From a checkpoint of a small mixture-of-experts model trained on Wikipedia: 8 picks a token, a variant of SOAP for the experts.
Below are experts of layer 4 (counted from 0) of a mixture-of-experts language model. Rows are named router (the router's row for the expert), up (a neuron's input weights, with its number), down (a neuron's output weights, with its number) and show model dimensions 0-191. Each number is 128 + 24 x the weight over its row's rms, rounded and kept within 0 to 255. Numbers have three digits each.
Before each expert's rows: a language model's description of what the expert responds to; "gets" lists some tokens that make up at least twice as much of what it gets as of all text. This comes from a sample of Wikipedia text that the model never trained on. Tokens count by the router's weight.

# expert 39
What it handles: Digits and number pieces in years, prices and table figures, plus "New" in place names like New York, New Zealand, Papua New Guinea.
gets: "0", " New", "00", "7", "1", "5"
router:124128140130135126104136122151104127106118119137116139125104136128113086122112092137140137162136133203163102138150127114159114177150127099118129119155139131106124092157151096100132115169086143183159115132111115167110189120119147098138110111141107108121183150137092134131137152113105107140140172176100153117125120140103115131090059143127129117165141100169133115155160114163123158157057169128147123192086108138145134140154148114124136152121110122111086139128146126137152140127131136143145137109115161087141134114121144161125117149106140155107131110115118092115085096102111087104
up0:191086140142108132146102150129117141087092132124135118164079183095102165112148101137140128164123106145132130148090150077128171121158138107105133128135179142108128142147134105106137114156102127177143124144115130137119103113091170112162098123090134141151144127118081131098155142146123111131155092140168105116145109116145147142152124111116144141108138096142118149139126139112146153110104156119086143146143124117135156145158104092127084127120123107083126117138135138183166115120134111115142146120118136193140119175116159128047122124156151160080135166142135118127118120103135131091
down0:141115156107128098112080130091132125102150096125135119160122120137115128108119166133154111115107081116141126109124162160136117133104133133112106107101124109145138131137105109126136140103098128132139093158083135094140148096070080161098079133079130155185133146124128092131099164097142114153133116147130116110128095150149141161193127124140106163146089158085108114103100151096078122139160141118111107171148129096161139152129123137114154134128155112101112069124165131167132148148121136117124121090153117140133109102168130117123135147123139168161106160147104119126111085174088137100

# expert 36
What it handles: Words like part, one, each, total, number, so after as or a, typically followed by of, such as as part of.
gets: " one", " part", " a", " so", " number", " there"
router:113153114099151146114121130189119171103141116153112082103127126112157127147112114145132141156157140115119123135156129142145110136116135128117124122119134086124100109142139110119150095151098137163151081161124088144112173085122180100126120120182110106108127121103092157128136137080097114163091176113084160116127126119139138091090108120114149128124142113153122146125164119107090157155109144096164105166124122178122126130168157115080141114112152102115108155106156142124151134096134152154117131128160168135145196082134150143091104136091152137125144143127078117106154107126116102139
up0:110157112118139125142140126110141140135127124136174117125154149115133145109125110131117130135103147138120106126167139131118137094140117133107131172153147109132120135134127101094113159157153164126128144134134138141132102120193162122149115112172129121129159144187150190134112115127113121137120146126149184062162154128135097106116116092114120152096123111120126147156118142119113104136112143115133174120172076127092116106102125151145142155104187187140122134191157132141102152133089103103077100093152145118147142119148089090069124179121094132120130150133086088142129117112116159120
down0:121160110128122117112173157124121101143133131171132114142152164103117139085119134134128137137136122129096088121112147116123137102147096133124144156145109080152150131177112179126077136160174151156091144138152110119121151099146117076169064076107148096127119124133164100119115138132154108124117131124149143100176102161162102122112110091148117157082149147080130127115089131155132123128124162149121131142132083109128146143123141145142108098122119115111174099140130108169116101167102127163127128074084112169090154121123122139128132154123128123116158134096108123111173097083117127119

# expert 24
What it handles: Final pieces that complete Indian and other non-English names or places, often before a comma or line break, such as Samband-ar, Anirudd-h, Mumbai.
gets: "h", "ar", "i", "an", "a", "o"
router:135131157108141146120113098177138138103179083128097098132110134110121132072117101070137134128124142136154118126153185126185123141155145111107146120156130122137131095172140116126152103186079156149144126134104114155119124131131127082150108121107123117107118152120125137103136134127106118151157123111101125121134087125111128098124117124124132121176159063153111148124144086099116140165107149132143065155115109116140154102158184103127164120093132127103115133082160103115135164108145141154084134106131144146142116103128128164110103176128141147116171126085130103102134111121124096094
up0:147114137113129133181165152159134104124109109096112158102103141117157166096115110085120145135131152138130116137178159135111129118156123164143103181144099135123135141166144126144150138159140169138148113122094127132082091120143167149124117155144148148133129093122100159116132145140114155094127081112116139160129098133152145115127119088120132109147109120111121171105132119116166127155139094143129108125143137119129137069141173113129122112130167105114058121106131120072163083132144163132156086151104113116127103156103154115087177117175141118082125119120144107153165145136136071145
down0:123101126122139173153159143170157105111140155087153150117119145091113136132103131107113147079133177123084149135101155135130127132148074132166099182130102129144137120126126122115172134122116139111156096133110136128147101109149102177103079124127166109124113158119083115106107152132130127107154099086161122106130105139138111120114138055141105116096125148105154127161129131148146143128141140106084109129127166123148152110092124077109143131146107073097102119139142123091116073106138159141095107164117117103123105149129136136148136117125130129105097157098119202131099162117133126108

# expert 2
What it handles: Opening pieces of rare words, digits and numbers after spaces, parentheses or table bars, as in ery(thromycin), uter(us), 20, 6,136.
gets: " ", "20", "0", " \"", "3", "born"
router:088156110136160113083124113137148130147156137148108103126111166078151132098105122133167186133133156135118123072112169142148106179109151107108139120110171143118110127154110103143135122145125125144131082150080127153108136117125176128141120113136118122092178119101132119138143125103162098163094105110100163132119117117091071102128122094103164099133155115147124156136153110146137158145124148111142098167108120115117130182154141106095142139092156096106122150119118102113104134114165126165102126117128127103089145136095123134070124143128133173113134094115104069101101140125119114101
up0:147126128123098150143140109097128132090150147148143104164095081146128149099124176120143123136132106134098132121120126170176105103110131160117089126124160146106104168187112131137109113118102124111095104187125147185135129124118123110131148116131128153101152122073125106165130130144122120126164120126148132144126117070122119137106133071138169137117124124073099152137128079113142112149140125148184112135142151111095147155146132138173144157126165106135132146090084088116120110147119102166150114110098138101139106127091177087141131125102153135132157137142185125085115118150113125133
down0:124096134152115133121163116132135155117130092104110128081118126182130126143076162114148100138109124127113138111126174116119119120123129105152102136103161142160117114159102124138170176129141088134117089139119149136137142104118125102111091163140153156142108138118119132107084133162146146139152137126140132096138113103150157120140126133167117113173117112071158089191119078164139132108147132140169179104113127151124163149130103124173166122160152169135074132118158092104125106152115129101134154126130122133143137107096161112137150136135169126185122149149155135164128159110086079127

# expert 56
What it handles: Articles "the", "a" and "an" after verbs or prepositions, and the closing = with break ending article titles, as in = Jerry Taff =.
gets: " the", " a", " =\n\n", " an", "The", "the"
router:116142111118152130079117095130107118117128105152134124122121177079144101119101086114117127138142130140132115123121185163121106163156149099105146114152143137104113106165127111139179123151103126145139120152129120157093129133135155102191142110144141107110175139106114160087150174117102100173113134138140174111154124129126117073104114145127158150170123119147138129125167103098114158182121129119145116149135108158135121124125131092059135178121160103125117157113147119097137129110157189148130150124147129104164140116101140138111119168127165145109129092114086086100125134119090116139
up0:130132137142191121144123110134109101130136150121117126055148123109134098086124144100170133185126153125121071171124179149076128134145105122129117154118108140116131114150114071109105167160126144124168114089131114171093152138138126101176179129150138163151181150109123147108121114124120108109116097107113135084117157078122116120132125126107148133173129109126120175151129143155078132118098134082140124147132077094129121168130101145151135122112108116135115127122174169139165143103143112178111135090123125128127133118108128126120119144106111151120137118137139161119134125097141109096
down0:087153087124087126118107126140111086102121139135117135127167154110122175123138139128135129117070135137149103166138140121159105121112150129117125085150125141121089136128179104129113114115126140115124131183108137115154102157122146123101088147113103151103116128103151079139141144114110120086127123154102134124088154120166120175143181120163153128164128112104115152097138144116161162164120124106191096120187151102153121136104131125178124095130104170076096114136133158135109129149076108113171104118125105115174124107123143100121151148117116132115137137159110128075152116138132144092

# expert 30
What it handles: Past-tense and participle suffixes ending a verb split into pieces, such as ask-ed, amass-ed, demobil-ized, bask-ing.
gets: "ed", "ing", "ated", "ent", "ating", "ized"
router:137132130116131142110143109123144150117169110151101100076088101088139118108123108130144137136128197164128116124138141132121104150140166123091130111123132098105092125142135120133123126136105164164154115183096121163122133132110126111167110080167125129111160116134098137113135130100141128159142172148080120088147061136123130099097106066109136115124123107133124165136160105131111159137120149114129129141116088116148151125133135112137184132103111090145126145108163103137097150126148133161121175081135140088149149128126121152105114113118127184105139120097075100103129077124080112115
up0:091104138133145143144144121124146147117136115132119132128164152140153139152149131116121128128133118184143138155101137115122087130158115097130118166140149136091173093135035135135072118145111114115137102118117144125148129109139135133135143103146116128129145079144118113120107063151117096136158095110121150107082098136170099125125138132121154105153139086115103135138051135139088124070115131126157115140117162111143138113115096122132106174154137123123169114115135156143153131138165161151118161129094110176143138140106119147130105121135105136168080112044127137132152109131122147134
down0:102111114155079157128188123125128111095079096124091179143143101119110138155158093150099125140132129126154118109196138112113127096153101149089087164090145137100110112118117146087151124168121165113117119114138137111146136142137131131160105098093115096128133111157144097077115151118169124131161152111154143117094114091144104141131122144140146148146115133125119135150151132136140103151097124137112175115127133136154163137166140119115178096084172135136110077140095104160083089103156126150136160126102127136125135138120171112156126136135150155098168112132155132121109132097149091134

# expert 22
What it handles: Articles a, an, the and another opening a noun phrase after verbs, prepositions or commas, e.g. "is a small", "an important role".
gets: " a", " the", " an", " The", " A", "The"
router:125141125122156126086144106143122132125167104142123095133124148083131096129114092109137108128154123124148083101131175156132093134165126115088135096137155114114098150168122106134168122150092140164148108138128124147098150114134134120173149096149151111138155145111099136098135156106138065162129155111126161131143118152124123055082110125119185116149155109128102143129157125118100141153096124128151080139124098165154138121123155109095133130110145097110122154137149135128144131103155202165095150138156131088151152110078133144096100137092163149094132103124104108131129116104095127134
up0:108143152075128150152114108118148109128128138141130090128182125098124125151154127060116147119136150123140104184097143125143119126123131119123141165125107144157100128097135141086162116120134151118132128128133099150157124104175124169165159095109124132157146141113118172135121101072101098104153137109128137109113131127089116058169134112109158148138145102091108130124116136098098097102100102144134155138142151151145116158072139099134110134103072140130094164164146121137113093134128099108112106133087128166108132132089156148149149099116110174100106133133107106142162148128142091161
down0:159104109121128080106126087131104111158129136152123149129110133123143078093147137129084110130123126132126148090138140151124168107146107113135160082119130143082127146135149092165111129124163122142139121099145134110132117125095123106114132134169127127077146155107134089121131108122083121082127133098144115147104125141118144144117120144147088148190159124118100143145097149108122158149153086122165171112171102105158172118083117111158182150131107099107167127118142114147104111134102174117154131171137148106100127138167101097178126126154142133082145156105151177139121150143147130164

# expert 55
What it handles: Opening quotation marks before quoted phrases, titles or nicknames, plus prefixes and hyphen pieces such as mis-, un-, -p, -C.
gets: " \"", "/", " '", " un", " [", " “"
router:077145124116161129085141108159144131117156127137119121111101133086156109113108100119150119178131120134101132102131162189145127169159160109133153093108181123102136103170115113158141131131112094146165089149116146154114158120118147129118099119125162139111133146096108173095121171110129129122118131123127175122111096109116121142081092116109153125113151150135117141136143111104111115142110178126154140152127084145127138174156149115142123145102169143078113181106126084115137167121180163150120108136160144119134138116065128131114106117130138154093126078125116100115103117114098100133
up0:107155135153087142177140118104082111132092148117105140086170149146161120139121129132162096171138130161123139130158100174119131124142113097141138126130133133141154107141158113135139085122119108152103142124137162122152124105142152128130094136142102139118165150149147094066119196117171095180098127127110139138096096104136087177125097147181142131142122141098124146152170127152144139155098153146114109159142144122111132150134114168128073117111133122109101149092109143108140096153140155150145148115075120147132141091126099135115135170122143174114105125133127149136122165152110091155
down0:154103122110099097140148118134114108109125136113137142089148149123150145120074125100133177159092119140133119120139082134150122131112144126123127132136099110150115171107117087144125167087158172126095114133080147117139116152090129142123177133174129141102158175144110099085134175117156107137123126093093132119145183135124124154109146133177082088095143110118099132157106137115121109142090156165102146159139099136089071107126133127145122123125102112116159052124110135137132106116124144170136133177168136142138151167161131101139119134109102131104140102163104123147112114129124147133

# expert 29
What it handles: Short syllable pieces inside foreign personal and place names (Asian, Icelandic, Spanish, Slavic), such as Rey-k-javík, He-k-la, La, Ka.
gets: "k", "i", "a", "u", "ak", "o"
router:081172123127145126128150078169134151139153125159122110100144157104133102094111101123153174135148136139162125101149157138133101146132144074111126098127143124132137131182142111104160105137076114131165115124067106164104133113095110102155139122128121150108160134122108141129182188136109113176104141137135172136162135136085123083133140106110155106145127124151108150132146118154098139114083140082154130128141121172147133165163166094134144129105148108158116135120141133117116147162115136120105142139144146097132121115079126178121112169081141135102150103119109136118135138080150124141
up0:143132162096149153133114078088109125110122141120138106128148158081166129076123143125134103103121128125120105162126154120097138148164096113152104153104086136100092068142110145125125165173094156119116104166093122133162109132145104144144131146096135117147149104153128124158143150106121172113147128128149145130114062090122129116121153108107143149102129124117110171116102125149151167119094108145137141066101163135116109079157160151134107151113110153154147138126131150118160129137104176159081082138117120129134137079136121119135111140159144114146167151108147106154108129088104144100
down0:120131145140180135131164159139128103138089111118136125108108140149118195141107134095088097117118131138142146138152141158134131140125131128092132179094133156101148146145118138137169132131157124129091149138126171140147132121119143159132123100162167119108103095152124090140114112188117123107178163117153140159119119144101091109117116121121108182111114162162148140123151150151152126136133139072130083099119133103090132104098149160092073139153165110174141144122120164125103152115131152112132155107160142154125138096168100129076135116173147160161099133093129122117101120122102154149

# expert 19
What it handles: Quantifiers and determiners such as every, per, each, for, median, especially in census sentences like "For every 100 females".
gets: " for", " one", " a", " per", " every", " each"
router:120160079096166140125118106163153126120131122162106093118112185119126117101134073118116159149139174118158108102120143142134117157120134128107150137104144115131111124132127104093127125156088146162180109163143139149120159093102134108123162113146131097144154137141070128121117154105090100193117185107109154149133102123109126103126120140109133110123160098141126140123125123124116179137106138139143101138110102162170112153140165129113171148055150105156087155124142107118119146105135154129116154151122128161110146139100158125078100140110181150114127147136102090109123120138127093107
up0:126112141150099132142123114135146128125132148104097118074158143110126160133138130109146161148137162059122097147136102129156114117147089112167130123146130135151125154131153056147105125146126112109163132100111174177098146143124140115087167164136129124100164125123092122111135109134136167171086128119161172168112111129098082122129104126105137144140151088135112138148106164180136102101151132127116107134082147187150140142116096146114100133141110130132208150137150127148118175142142128149118146136107127182119100115126119125147121154111163143136126133123147130183151134107135123150
down0:181110133136109125142132147098137093119114128118103133124114118094155097148085107127099155170111124096150119100134149151138146133125155114130102066107110152120064132149116155190112129122104077103129163139113115079138151133113155121100098115126140149134139135151053105099112159179107124141108113168149137083171119123146129098115149134141143145106145117121084140107110114083112160153110156133119106125122115163107135117167138122086136077128107115096117080143185129125124143117106159119132129115148100135163167154146144123142125129104141122149129128155141130133082135165128093149

# expert 15
What it handles: Quantifier words like all, any, except and the prefix multi, plus "All"-Star, "As of" dates and year digits in sports and tables.
gets: " all", " All", " of", " for", " ", "All"
router:118141138101121126110164121164114097126122108121105091114077154109125112118107105100165128138161181127127100111134140121137128126139154118093118091127129098107086099134139109109141141138123134152193080117110131148132136121115155128133138126169098112123164105096104189118139172120096105146110152130096147129119097102108104129098095125100116156131128124156145156143161119161128165146108133127150086182122115131143144177138150117104150139076169139121107171123155129069114138124125132130098122132137181153165176105089161118111116179110129160119155109131113123121144102091126098097
up0:117092109125120148077124161127158118120088071125136096120150125145122139109094140127089134121166124113121132152174104095112142165148159098126069090158124110140129108136119056135148118129158144127121133131127139129148109157093128126162167150138124140158119104130142181081128173149120096110179076149086165105114135074130117131137127175120111120116132149111114148192121150109127126157094107148142144194098103104164098142107145090129132139099158113139092140133132102145091101139104134155129114158142136145154123115123112115133143122113119132139109167120127135142109131133159119147
down0:165126141165179133159125067132146105130090101158157128143132105158116154129099118127123155132154142149124121125174138152140157083148130138115116098101156132155047109097110124105137133104129139103122152104134169125106142123093099102151125187110110129166148134147126154111080163124126137146113116151108115139115179134164127128149166137153115148131095100159127103166178124083134125093098105134139165119135125105104119151126152103113090094131147124135087085138130155127107067128126121115116136140130117144117167103121111113109113120128148115125140133200121084118117150165125122139

# expert 61
What it handles: Syllable pieces of romanized Asian names and places, and Thai or Chinese script bytes, such as -eng, -ang, -un, Hong.
gets: "u", "ong", "ang", "un", "ai", "an"
router:136172168145139113098133072161149136090150146146111111147102137099129097101119091100116159147138162144142102087124151105170118127121155122123149102124155101134105137139124110123140099163091132164132122134120101193117123133125138092138133115118147120099142179124101134111159122120105122161130126135109118144124102147118126072130128106110156088152123103114093125141140119147128133138077153078165110132112099154135128150147147085106145122133123104128123132093161073112128173147118141153120113108167164103129124091120151137091110148099125153077183115077099114080098136099131126093
up0:081149116105126117161071157105141095099144117128114118147118168156117142142145102074131110122158146170137130171155138101105127116114138140125116140123073144090095133126134113074132159119108107090124112131135149134122136107137121138106155123104128139118119149152116120113123111094136110133138139072123111125148076124154095105116127115075133117150107131121139126140080143138135090153103131085177122107119101145103139178172128139137136095121128126176163131160177095081149146139178130126107149133116101122111152154126145121174105103122140136093198132162159117130100151094119131109
down0:150119103154153136083118133095151118112099096070100109152160077108115134143118094138115151148118138060126129136128150160109105148168155135111124154160116144097121164145162140129082087127097124096134094110148129155152098093139116113109148131120117127164131091127123139154135164091145149148131129157160156095151175164104144135135168094091124148179160155185111106121110132114159117120155149114120113133125134109137102141072097118156101138102102110162172091096129160123116139133123127136079138139128154155117115123110149134121154133127125113134116144133177130128079127148152153129

# expert 54
What it handles: Single digits and number pieces in tables and dates, especially decimals in climate tables, such as 17.3, 4.1, 20-01.
gets: "0", "2", "1", "3", "4", "5"
router:145132116121131144088137101145118094121157131166121125119083129109144115096130142078150157125145158155133053118137138133156120153146157112128117125139132078148141122162152122132141140149098142137153107161130110132120189125099142109141109088125109143097168149118110157140137160077092082121125125117123140124159099145102142112130094131097151141170134103184141150146169088126120158141100137104137121151089112149140145159136132088137146148130188151113095131060153092131148141146135133130122176139141157137143136096112137145118128138117143132132196141105097117071095136119131111129
up0:140089099146109109149046130085103126107154134106147106124129110145126153090113088091127131145136125120159131167137148166107139127157087172111172135121148123147171130167108123139135143107104147131115131084110118144167138111169132142124181125102095146150167127140113135100157165151076129127149126132106161134141122112086150095160125134131140121155170108125143156127097139114110149140123092124161128138112116104118134152100101139124146189133109129115072085127163112133103088146143119100139112119149139160100109123119127141128135151135148120146106166111101178165164139160177133120
down0:083069134110130161119138119102125105089110140145152184121108108110114090107160111145129157116131092144108139170143135132093079126197101148145157110119152136147117069096116107154125124131138145089093139120123128115115124142096105182117124080165145114139098103119117095116135170104103158144130111107106106110150122126106153160142151112144127152179136128123122120124146137115138106103145133110101146142147105147135133146127113104098117157116157093118138135158156112152104130108091136148123131120112117147099115151166143154102163168106175141135097124159156156158170149114076164162

# expert 10
What it handles: Year-ending digits, directions (north, south), units (km, BCE), Chinese places and rulers, and abbreviations in football or results tables.
gets: "2", "1", "0", " km", "″E", "4"
router:123139136096125122114125107166154164099157120143107125146090127112134101119114138079154126154135151172124092065135156138190114140149156100121110114115153091167131108140132132088147118151096127171139124143104078135130172106123146052123127079136144127116141134100119178106146142104112124162168135134112129122171125150085137092146101116093180107151155086157116145144135107143100140124097138114143109123129112126139117151137130106135137157120125139094091120109115083133149145146129155166118138121131163139119147077112138171120114141117159152124152116098115106068126135128113111093
up0:130081143127127090126161128156139178138120124079133120147129130160150123132116125109123127132090142164072118146120107119125133142178160145122116156111078103130142121133129119162152137175115094120114175112157111151108146140119165152141167164180154139119132117115132175169109114150081136173121112129131121150148132137125139134165123180122123141089133094124131150149105083115082111139152103135115106096116152124137120150107109141114144167154092113090049136106155087142135139160133146151173117139130136163114157139149108130124184155146145113125115128109116153124162161122137100113
down0:142119116152124097150137117130104113155156132110144146141117098125143093171163143136124133132122178158143121160111091154145168154133161114098099141111105136147142153138102097154147106155133111115132166172111110130094132127160117115088142117113211112119064092093132128133123124104127145175147151097131134103151130134168124187159110124090167114135138143102131149101162117133124126144167151141154162150106123113159126099091099093148108126128130132143151155133109143105115171133120119147148096133101146160122133121123083166138134130134128149094143132150093114087130155158108203152

# expert 50
What it handles: Single digits and numbers in sports scores, year ranges and table cells, such as 4–6, 3–0, 1976–77, and |---| table rows.
gets: "0", "6", "1", "4", "3", "2"
router:108150129123119165114145115125121107096144096175110097099105135108136123082107142076147164128121176159094077104157120155144112156136166114127118106124140075119133118125127125110159114137106118143139117151068085148101176152143151082163128104154110141080173129115096140108159140085110086128144098141117134132164123094109107119112116117103127173185122080148130134179146099119071127121129112092120119171101115132144139148140132107132145134124152128134107160080131116140115155118116157145135154160135150119127142122139120146106087149113149134128163121131110112086105137097117098119
up0:098096089138156131114081139127134154138134098136123108147152143156111139127142122141150106111126117117128099131140159158101120117143132117090124139129154119124158150127166085118097111124112131112163146144084088132092131151130139094134124133135070124153125172110104100131114079127158095102128111118102127123129134116106111098150137120102178096115080150119104117135119135154130114074152078102152115165083158164158157103116102081112129107123138167117125138134137128084125121148126096181116149144101129133102132169137106101092097166098173158135104143163132161125127147108195117089
down0:161096148128168123094103119186094121134155121171069109118150113137135159136106129127135151063149110144123160129120121131165110117162108142129141119128106128120073163140181097141140141093147154120147161126105129127113146083103142098138130156138094124126076111139107118123139116175099141107138121111112155117151146141156108143121163093134156190138137128123140126114094103164165143127130164096124154118105106133139118129158092117129139144128153138125087191122139142115170111120147102076168124150125169118130115125127131139144143102135103166114083129126124106169150115070116149124

# expert 46
What it handles: Space, en dash, minus, plus or caret tokens directly before digits in tables, scores and math, e.g. "0 – 0", "track 8", "Top 4".
gets: " ", "–", " #", " −", "+", "/"
router:090153128136149154133144108136130127103146109147127129122123137101131126095106127104144123119105168153125115094151143155129117142125142125100172083127139103149107100128123090104141121152109144184136088133075116156101188115139130120149173112145114134089128133121130165053185123111133100139135123130113126114116073109099126096075090075064134114140144123139111145115167068128113151146058138129138104121105121131147133133142130095120128161112157109146098153122142097109142161109144149146109148139132128139141155098086136130096097129122156175111153113108105124111118129120103098115
up0:133139157143146154125132161140159149129092121125174072098152152146121139080096097171180141112119120106115115149113135151080133134125119141130103189084108132128155147137127123106138141134148150101167131119159140134098128122093126169122133156107126144104157101122125122142189095079114131119126117108151174124093133146100127129160165116178126142114128143135136145147094130138149142139131118077146137151122091133143123136132135156132145180165135116174091117136189145127130128149131086098087093111149126126108114137126129162165123103165150137144140130176128156140149110092134085088
down0:101134187084131146148133141109155145098097108136169099140168133098141116094128135148144144086109098112144100163136159100086101134127141147126127134142107125126164141150082154118119195146120112112144133089131136119134137157131080111088153115073066121131149123093153098134165109100132097144110166112175137125120141114118139141169132081157127119152120139115160174120141125122154089131139113111173102156144133138138127121138161089143174124154118152154148135134113120170130142131149093135125144098123137151111161127123145127151098106144126143086094131151111119150122117094156131065

# expert 8
What it handles: Mostly "the" right after prepositions like of, in, at, to, and also the prefix under- as in underlying, under-16.
gets: " the", " The", " under", "The", "the", " Under"
router:135129138121143143113127125124151113121102097176134101125085146103153114098088080129154130139139148122107100103168158148117092123143142118124122121138148097118104123145124122097172092129076133164143100159133100152117145129121213105145133090155127123111199146114122154085158125128128125145127139139102164141137100175117124117129105088108136135146131111137107126145138099127097148142103139113138096166115099154148101159132141085107133177095159125141121163120159117116140155111157162157080165130158154128160129104085135177117113134108164149111141110130092089129129147128122086114
up0:184144124102138148125116139132133093108107104130147123148135130088148144094109152083121096131125151172125109203127107127100132125170126127138178164107149144134110076104132140120099135139093131132132120101088139129159130127139078119101105123149167140131145129159121126106135129110156081135140110126120108139118118129170133148144147119119155089146127091125119148096097120141067113120117123157134148129153135125110096087158151084132119153097126165184141156143134107112124144192144172123121114115142126089172140157122169154128108157113116178144113122156075129124097122129091162137
down0:157077118133111083159166110092127137115123098126101163133126136156133165159110106114141122162084133129151109120096128133100141102090088148118116119110100133123169105164135091137134106099078093116096110117125153144141119145102133160129191087120155111111130109149118121137155093142106172117110133107110141102152161127110118144114135116144117115124162151053133116130154122109178145121140084122128115080149126092121088157075145126130109085109138130101179111172073118134169142135122124097118123130140113149118127104130121144135145104125106091133080139144149158119116150105149144127

# expert 47
What it handles: Hyphen-plus-letter pieces starting the second half of hyphenated compounds, such as purplish-brown, large-bodied, slow-growing, plus dashes and slashes.
gets: "–", "-b", "-", "-B", "-d", "B"
router:138140161091147138099149075156107097104126086148092128127114146110161112102109122117146129151143136153123113117102143167141126165124139117104130096119161115135126076153110116117126109137118140148150090188104141131118155103108142085131124128142158122139146163107102158087125165129145095130142157137122153108127092105112111141083105133110173163147168127151135148191171121110128154149088166115149135164096094148134130171159137119123117156099172125100108148098144121094152135140163152149084128137153179113126135129072123137102105148133155172123126112105111109127138101116112096096
up0:191131133142167149121120129125117116114144097093159126120134099124120109111147131085108150125170162153117148107124097125124096138118127137099139111102113145159137117131109159159131117103128143132143103162138130125173109092104156105124133096135145105109142115131138160129129138106132079100128114138132126135117104127169124123173160127168139120147093124139129133128144177186099148122075125158197175069101122147095157136107147129144141158072122160134081132144138176134129155121181150154122137133153082156097131158125101133137149143104097106107160154159104153118138113113172123155
down0:110142147142110159130112124115124092104110192098140146155135109133102121115127146110127140127143091140125134134124095117061110110137141091116128093139124104143106104153153139094121114079166166114122131149127083137145135119129100125113167154141137110150118140142147129127127114144126143115158163145101153123116099159126102152081194124117084121112170117150148158126115148119151137091133146139165114136074156085117126136116147150097143101110121125104106156118141149088176183144087161092126116132138152110060168129119144143166138112145105123081123135146123196157146124123122145144

# expert 20
What it handles: Adjectives and stems right after "the" or "a", often taking a suffix, such as new, national, major, special(izes), weak(ness), sole(ly).
gets: " The", " the", " new", "The", " main", " national"
router:105157139116157143094168124153147139067130116148100102118105156101131101115105125142163135154122147142151099123153198133122103141147139125125126088121135075130140123142143105111130107120097151147151117141135123141117157105138132101122124096137121143085125135089112145114118153115126091178141157155071150138142129148146100114084085114113140100132139083140092135119166132103111153136113147101142083154105083129139121128149149118148140187091124129105102169129104108120113130130174143173109172129143135090140124081101124133086105133081154146119140131106109129115099081113092085139
up0:161107098119147109117123176108141177134118122163148104120101115119116130131111133131131172147071154147102081109137128122119172139116095152124118133141163148086098078125124144110136137112100151157111107154218150122123093082078133166134121124135123170129094139084134120138122100138117110107120137131148118162101137093128149115107139141155140155173133111168107120159074147133129151155106133099164118145123118111140067145119157139124116149126112133120097103145123171159129074137133141128119112106120133122124098166102135125125121142106155154116070127145107154151155120130179119126
down0:142144161102121148095130147131108133120117156125105075173133124143143096126130087148105119173109144145108147137134123126139104136139121160136083171104151115135099142108138059117131161150123136147119115130095145121120133100132127122095160124135140126124132154133156089109162082122180084069149125115160132143113101159132127113144143157089114111113121164128153132158137145165123138172145109162122098109089101168129128127157113144122124073085154146141106132057104138127120116100124104153130150146116151113085161126161070118145116155103152094141121161146123145122184137101150127129

# expert 18
What it handles: Word pieces inside South Asian, East Asian and Arabic personal names, such as Kaw-ah-ara, Bh-ag-yaraj, Va-ish-naw.
gets: "h", "ah", "i", "as", "ik", "an"
router:120183142121162129113140093195158168140160128157125120128146142106160102123126082113177129145139138127132098098129154112127133138119136119111152100139152104125094108149128115119146130153067135137152118116078092168128130126131119114146126102109137146103150167123107126125173162127103108148118133112128145146121110135098131096123134079124188118141144108125072157129121115169106135122087132106186124129137097159152144126146153108130140130124123123142121155100161098109098184140134120166096132118166152120136149094090121150109120163126146157100185114070122128112111139090130125081
up0:125124112110113146117128092139148131127111147101058110096164088123134127098166128105096120173146146112091120134107133093078120116138149169117121135141137084098143122106091117132131115091123125126158158084127151115107128088122097123122130089141124191149132104187130141132152114149079118152099138110141103158134104145151127084096128135137108114134145100119085180133120137082107128114137115145124081139134124099113151099107134132116186099162125156160148147122149132130151174120105142114109135105158130126164138116110110127159126163139156148132107126125094097155139163095128118061
down0:153153147093083141175153151141160136159130130128124121105168110158122120124158103157157146177109142150099156115093125087163093109105124140126107150124128151127139140148126123104136130113085094134094142134147148163128098120130178137112146106087117142147085095147137085152124114117116128150097103089116090118160139103115126144179131134105124124070112121142110160138085130129146138169106146108137130131108149089165140105104129146128120080116163113136127115145117120167162156108179128126098167118152098108156097117138157145147150171103130132142071132137168178113161137125147155126

# expert 1
What it handles: Descriptive adjectives and adjective endings right after a, the, or of, such as new, large, original, local, mutual.
gets: " a", " the", " new", " an", " own", " original"
router:112133141104126135074183109137147109095142097145105104123111150119126129125127097114155126139129150155138085089169188126123124145155137098113128113111130079132137127155137098133146122121096140172142115155133115166085156129127117098141140106148129144098135119123116131112133140102120106178138155172085164086122105141127094097059112129140147117134141101145132148130161116104118142145121135105114092176118086139148132123138127127113161161106162107119112163140136114144124121125169144158107195120160134084114169094090135136070099122107147150117132118110094094105108121099085097126
up0:126082107123107124099107108154105151109099116143115145149143134107100134129133131163121110137153125131123140131104131150153110073157127155084145133088126128142132149165070137167167087134123171168123181118162135133150122096110125142147097111146129083137113104092158157133127120108137121109144109116148148133151109113133131152140137094070146064120132107127141117141115126124158098114119097118113136099157145123124147132089088133132093126145156113134018107140134124117166131117121104122126095132108121111160117131111143170092097102127128146140127151166070145097138117150111100161
down0:109115133121110120162122127142132140094064124144126105102137166151147151116136140109105108163116159181146115158119093131142159104128127083077118123125115116134149131123119115144124122111153100130166139127161129139127118113121090128135154110128100095074123139110137083175120117124153135128151122158161096131122142108108090133156133129134087127133095133123164105181095139081090112122160117104123152161131112105101115124067092178122138151145109108128070122140128163110150115115112124155118102183121121115089126135107103183125122125138078127156136153130129185083125115111138124180